Below are experts of layer 7 (counted from 0) of a mixture-of-experts language model. Rows are named router (the router's row for the expert), up (a neuron's input weights, with its number), down (a neuron's output weights, with its number) and show model dimensions 0-127. Each number is 500 + 40 x the weight over its row's rms, rounded and kept within 0 to 999. Numbers have three digits each.
After each expert's rows: "comes before" lists some tokens at least twice as common just after its tokens as in all text. This comes from a sample of Wikipedia text that the model never trained on. Tokens count by the router's weight.

# expert 2
router:509537547555545474518513557505547508543546521432416485531517497515511566462515521486501501543567467479547544537546515462548525523451540459544479509524471492621450529461470458501459506485505496502488430468582527523571524483474491474557527558556537534473498413490548421429437532473536530504483509453489493511564517517513593523517464494450479486558478453557526483530471479569551451544512
up1:398560518570516505452552443495503444583487540504519484468488481494468574474509524488414533558526450510553482560452455483525476454472522478450479508545495436491450547546491536486468494487435554520490538483513482512466456442417491508527447477516553466510469536529484463542462519566516519458470512445439547434471482493477486510420479567554495526520447482467525504440553610485520458510512
down1:563486474523497568524450614541435454469493482535543440468515510471541433587485537489490456455411523445523537379494580499497555545478527482478478528528468535478544558469435504522528476466508512472450519518471443498578482465571496492489501521458471504443481479490440527470559526538535450448514514519459446522512477549451473490554432474454465488510495502509431549482464530467485490472493
up2:479418464479500495429490438480551518498469505484561554554515437559507543525489533425457530516436420536505528529464478470532410534564429472477594490538521500506554479509550471479400562515512548556531493490467479476502579480460490505482473532477497505608515477554475480499516514478513448521568511508421507532493463491462518577460468546455504454467523488532557479475466500545506500546479
down2:425434475516502565534523490502519471507515449492511434540633519510441515456581542469539437528525459563491436481523509524453500473484469552512455507497491514519535538463516459493529486517470551523514445491479449549488519513451460467516466476458475541429543515473421495515454498520483584563544488513603512526515561552508435464565461482500527534505468432503472572510529565517518458481442
up3:512479492555518563482424525412551504466484413455563427416486547447533506430567515541510478431506443491513526556455458419505510516512535567502504553548496485534494544504484488490444462510462527495473449454489529533567494475504555524439476550529419491448458550587523487517504453498506535511478473429439437498487508484474500540519535548527559497465487503470455477432561522523504484523520
down3:523515557462528493494457531534556542465519440438474497540501457509488517554488515579558567418433496527575508433556562581527499576570519505445479525498489474514430534532523454528502473479494470441461487465449509489502503524514538525549482544548497454520450478507487442450477492446518518574542538529512448479542581477493510469415573472452536478539445505497568523469496476498440466553491
comes before: "\n", " ", "-", " —", " MP", " L"

# expert 29
router:447524507523586589481552507441573443557511545437539479461580483457448450557560521534543482533517510427548466486568479484548477564464485450503463512478449540494491462512517531536507465495479452530440502446548476434498507488520457537571542544526412510537540535495517526511448519516472453480440506564510522470523557547538543568448501458486529562512502471543516497548482470450525477489539
up1:539549522538555495561481410499472474520469499498504436588557544472451488508443502449494503572512450514509453468546465549516612481425469502459487498509473466490541483475494490451381511540518485580481530479541475479524519516516452488454555494505500518526488403454522471470493501488495466565441543512507486514598510515551477470437558533498495503417472491498486488484501525420419487465525
down1:511469511568498475477522436438514466539529540467476489506435509491529474503489502482444464486404474481541530517459521451546489543544531517482458510520468483584442520466533433439442584491588448549514543467478514478566558515503518485435484509493536448510518423518482503487492502488518450501482535522550591431470501518462389491496529454488439425452518529436495514471516484551469585466507
up2:421494551524535540495483526453486520571527441535511518552407551526510548496483523498472500478514491515483400486417528546509484519538549499562515522526508449557427484464551401509462544503576538505545531457486498456476521456501481476523437473505473456521534541535490499457560540461477512398554485481531443481530558531509477495494551491558522456471477442499508554470489565611526494478486
down2:597463536472497516504447489467472442515474458492539506509403531508476431492489518596488524502433524474529543477501467501452522417463492413399508492478558522467501529499498504487507533465512498485511535602505516417508506527558515534552498496541556522492505467526466484567531465560447475454544411492546477436520497478494521483504555473470531519473457551505463433458462468534474515451593
up3:547529441529529459464498543467567553489485462552535447456503497566526509525542553533467541510527413499417555429560507478446519439444475480471486506424543540484436530522517470491534496494522520492470572538475557515467506491509530503519552510494456525550496542510580430536512495469448446507469534565472522503467528485393498482589429521508529521477461523516474452537536435507438543461466
down3:496540557484458540510509542526429478473537510510490534446479546504551555571511504479448445541519467526488506553482564454519523527590540522476537452506525465481471471478429545479531478420573483502551507534507522478515490502465427506524533608546571532542590537484491545466451515539422469432474509496470522516492472466407544482464455446468479523512446511527452475545540522506444447447519
comes before: "|", "==", "\n", "-", "===", "The"

# expert 11
router:545471535506562500592532562434555493528585515465571562529460481466498493491515506526476450521473506476567529493437480424457448494490446432484450598525459521517510530547574448469472490417479489505449491492473486520551494489487526572516581536526477556444532547476466508517467460447410508474504440502515535469524510493521498565553529479460528545479487490506484503536509525581448489562491
up1:471429469527475507465515488475479513483454509437460459511423490489521498551548517475530532459520440439523552455538574515540485538475542487509551506472533418466512486518496501559483489505573526543491497492442518463535506445551518489451474511537424450445493536529539577635471569462454521564542470535545495508554531533461415480562465535530501468538540485445451535504554505498490527509431
down1:483509474524463528413530495471506506444521437527523484579542477506507509456507475526434492552545597503581510539535471475511504463518526488490428492507441522492423571487489626479456478525513492487478478476491562528510515540570549478526499485485513441502555568442502509488436483434465474572538534564496495477479575482505518503526517432456593479485481529525567547417485468504517527534516
up2:503484381575509530530585489484512451499516440520491490451526508556447478559516470550442546476467507495438454449485438438453429559496526500452570529437477487541458511529514523497440483502489500522518428436528530575536532523463477465473572533600493486482509501563509528535540492474495445516531534528524554563497521498497537456465506502476472484593462495475560462450544487467496475520456
down2:551490522520399568487495475494476422497484522508489461460524504506554518467408512512452409455495508438499512549485524455563498470503487509515480457515427507456494477491482471493528516431525492473551487505488508484475449503494475486403497563489582548435497446536448483518427510531507496465588502523505498454554425444478497457473498434455467450469612499564541487497472435509547503561512
up3:478421403520522536464492486486553510527522500482543510521524495555465499470411514407518574443510448483463483467458463477531498478519567497487547485496511517548508509483511438537534494453491445533485554495518593560526517469495487529419414540554519535502471490468620553483503583575515427540504516522489532513493465505522420517496495484456521510520458424434516521487502510560524517472453
down3:577493533467543463509497533470412510542486515471470479493489488458487530503502518475581499510480535505549531542526477513595404486505532473501481579518483570534529442507529512536570530500479477515440516509540459538433474514576481559477534513524543532463502479495532467494524423478506488562521488406471515479530473491412418486514527589379506528486489521556533506512416435521507517497493
comes before: "-", "|", "\n", "The", "1", "S"

# expert 39
router:537524465467516504553477470464423490519547557472569496478513531472510495496482561547493440502444463509501556452523434453435479431469482455504553485484444537542545536491417526553481462467523538469414470464516532435567510515544466473522462437556536565525515583524546497478527471563452417510456549526442541515480463504571511483480568464484415477483456494533531542526522485497460498518523
up0:468506437537422549477537488464480475487481536451494500458552506552444441429512455492534459498504461522521529566491467511531549457469532516531449451468527496530531471503487547561508478457552507485507493492574541500480436496477458511510515500511489476561476412449601490511524484495507498510459485464575542437472508490509448606523487537475505503454507412525552399535579401526538544478487
down0:485502498495478544525477483474546543536565506505480483473491488473430431440497519476486508506492466490521496463468531452557559488543509517542582469585499519504508495502475516456545446499452501472468588531559535497533478484471553529487518538452477534523536513553553537544507535554433570551560501469449454477407508436559450454467466435552511490461591526411524536565513420513537487452476
up1:496529484426550511567470466519520489357504474523462483501448559522438423465440497505548489460511477545527515517500481465559476485486552556506520525486535516480514435462525487501465459516434502521503513446504462494513513477521464510433460493514526489497511489571600540446497453537588451436483461506448550591519516541512462577445554468512501512449431411514541505468457491505524520519488
down1:660513494549511501531526516457455546563526518465547469458525479462507503490441497511498483455556465519493507465412494394522489439492560487531486541532516510457521484555521563501487499542464545507410479464528538519538469451545456455458473475499543523518436537464581497440515506547438447500466566492456507475473471440557469494471521466547464461495513468498493542485489493489513575428544
up2:447522530529467505480480544521532537487430519446465538459516473475436453462510490516548481573475525564514491541526494531472555501573510532443440492589498486479599577492509568485512497462479487559497513496464500467484462489556484592484494499515541521554558506428493571487499561495493457414546487457457473529523478488515484530537484505479497508571542471544452457462498434404497520488395
down2:541507611454538500512495483433464509522512567499511539432440551501444490492505596548559449502499492492543552464477473538468501501465508512512512556469493463495438536533443483518493454458542440520474467483489517567480489479499384552582485436553485479503493520482518474495520476478467482582489578471508592487483471507492536391496550494493488497549466469474518542547423476494439518489549
comes before: "1", "2", "3", "4", "al", "e"

# expert 31
router:543483566528439533534508526455537429559514550499511520510490502464568477547430445519506460432492514574440543472436582426478581527467486487556461440462443535505481504550452447507466484468520482470545524452501538512478492493521420478487473507482540529444530504446501439535505472551509492553472538418485529445483555421517549417511539429502486470520527505560490507507513484533486521566517
up1:477517522524535519500487563384541463503436461502504427494515489509508503485423504501465492531457552513567509546592524464568509479484472459545500481480483477528517421538508512504495438526484573586487552526463490481504477511502550457483538453456511448559529522534504482542593465551548502368476446536487473531506514477524533522472483511475430481499453492510446486512542428486537410506554
down1:501489527412368560518542469442531462517510520466513521527506459477518448543513559530558451478500531458546504474515481497493540569543503442481525610553463544473494556525477470473517487529461561481498475486491479519517472529500434555481463473513504482449527469447449517495426487456481546503480497490608419421473495399518542515494516495493482598540477480507485520503533487541465562506530
up2:462540503553476499429461503438504542473526494619485574548560526543493441445515509479457492441490448456473500513472499498479468556438472565493616504465549515557531527556565522502517495528482491562531510488482466472570502427536511433516508461410469528497567494495549521489510504516510423461498538501513544516506498468491533488439555528514506535489491450433466402548518551464500499541519
down2:517497480519553525454458479448433530476472477525489543469506500458522499501464568519540478502484486519473480552477470542531517488511464490452429560461486464471439471464475576453529497503376453479472496448493417385477565564496518448533461520530447505511433414426422443475494534492483454516525433539513488480454502496526511429484535500479467422529526480523563508515479515486433482465461
up3:455452492536553394436463546513546565493503557493534530549510530489481484506507448434547513527508534479426521498541503449517511480497526473423507501532440423541547485532478521508509440529509497485529577481548525497526584527475472431515521416416474466487513477525649559452508476498553556525498496535504495458476478486540527516455447553516460505526489541511545478498518440546498438511491
down3:513490429510480473426510460491494464401479463523524477535563487482538542411472542499536474554475490440493482593492507552467489515464555495536500562517507547497454440476557434508487544476542513556536501476456466559450527525467470466480510485522519495415468414510505447520457508519424554451494467497485522515532402520488499487505493398485489493529544484449549437523505386477495520473495
comes before: "1", "2", "3", "0", "4", "5"

# expert 41
router:433558587502475526508448557527586478534482520492473560430429499523509538524519525525443460499525495460513535541586495552530505462473456482504483476534496497520464564518452549496540587463438519456506478432555502506524475534534603492494490466482460551497493571470527567487470533479468427511561499497484538490543488523414561503488513507465484446499512486481551475401503569470530491560542
up1:474558501518579507488552457463469515448456539469544516492501529452520587524448532499498543509514462497520434471526444514512499442483505482506470619503489484600546540484577493518458506532530548494567493495446476500478482496496548505429498466529402517531452521514509612511479569451500457491482517575534532545494432518415483502577550465512481448488471447478472527466554523519458492502515
down1:566430470522419495510565483541523485497585536469469483593512459512519409502481514476511465485509517487519461428546512401480542567498532503570491540555487510486489435491460516447506476570426509503502505498577506498485494517459435533522540494531495481479468457518482460489487485545450518598468550488594512525509519463463553545549504494475563560536521461502510533467559570547460532461477
up2:518457490417442422463437483472515500473443530485468552457503573510537475513572483515509540544454462476527551430558553507494486514496486499445569468567516390480501561501491553502476535526536563487549516448498424538533498475470516488511503498459467482489481549556431571540497530456466546481506432537507514537418516559476465429513463503518427485471442512511558533490507533469498533558456
down2:435505402500486503434496468515454444490453530457524524460466487517504506514508526486531553513471507446482499480478542492558511418540515529573523504436421478542468524444475514502478500484519507450510498518513527420478475563520501479456507487482511454570482488477519524539485572479329554510537488488553515480536565590463516472533488513502488476534496505467533495478510534589560583579507
up3:516433512532437431482499511467539537469489417529467551534473474440455452512504521504544487481470528462476473512527469575509484469551453545416590463573528498558476508545516499565441507470417540496504546495457453491523537478476483433432574468494496515462443478542521599506565533521500541516476465494467604565542537558489506511488566479510499503540482498494511513471443542480482465555503
down3:516490566475531486491560508487491464578479495554507535507548440526427515468496483409536433550472567471536462452443494504475495496491523511550499445441549546453403579451522460552543550487440461519483495550430528449480455555488517527451462485522545533502527538489474511507492559458525476529549462546571485482542506537501461545478531459547523453539487564554548414495468560506477490492535
comes before: " ", "-", " \"", " The", "–", ")"

# expert 36
router:476538477475515552466516538532527485490496540539503511568463441512482528543458521577516462564402512539506448532489465468445437473570496499561432516578490547487522508584487473487540448486533552443490469514460549525468413551572476394484441476470572487512495522482507516465563517482557507455546471473455502582498480447516488473541516501485410507522514481516427478488494480516496505506435
up0:542546478509534468527503394517506508522449465531524458569559524531426527522472548485539547518552495468505465502571519499446518545432526520497519546451531521466562457509496499512452487513477573582546530554510546512483461501507458529482521491447490456535546486496491437476521512499465555509509468591481473519520421527486449526408563456516496518487386447403469468467481515539523475436531
down0:514512482480484526478524486542478537575501484503452505535555443475485515526534496578531458458471467513503456470505491560447571542492586502458499512497590477481544470467435571561467507503481479439495493474561513475515467496405440516504482566432567481527577505465461490458527457515509499493604485508462475472509532535533432522493598519504480506473429531592579526526499550474537516490469
up1:470545507445554488499455469511580522461594430510529396528461440452446465527491545455460490513544460581474539462561492530553497489427497457480510452553530550468518514458533545512469541486476476450491509470488472448496561531488494542477535517427428457433477501499509470468523565559531524516466514559501456521419501513482495463509459535485492537468531496558532520457500520525458607547531
down1:572546508513519472556521560509525497450465493474516460538533479545565485548508515513475440503508481515441522427496455530483415531522436568431442487497533556447474515562496457517552486528477515458522541510520542522548442514478438485434437490549504584495507512463514481492461433577499497569522497538477433568530526515471439448460525439503536511477548509547538481571447521439551553463476
up2:454443424550492473446483414470528547495558458487522548551534527465466499519520471533551502578521456491492482495587500532540465469574449489484496522517503418441535553513505487513467576520488474498548454468478498552470457484535568466449545515547488550573507554464548477511560553448462495469479595525479516494458523518558523500533431546456411451495492495465492474455529482484512528552556
down2:501478537486470540487505527371512472485494530481491460608546481513532476581479523512497653512513493487561459498522493533454511539478506596531530459479492512570507453522488432514451465528502491511476449513483490498475497479453481438533476491521495540480433479529531475520487467549622501536473524474512477515476521465514444518508465428463528485530522502528428544403520411508481512491528
comes before: " of", ",", ".", " and", " States", " in"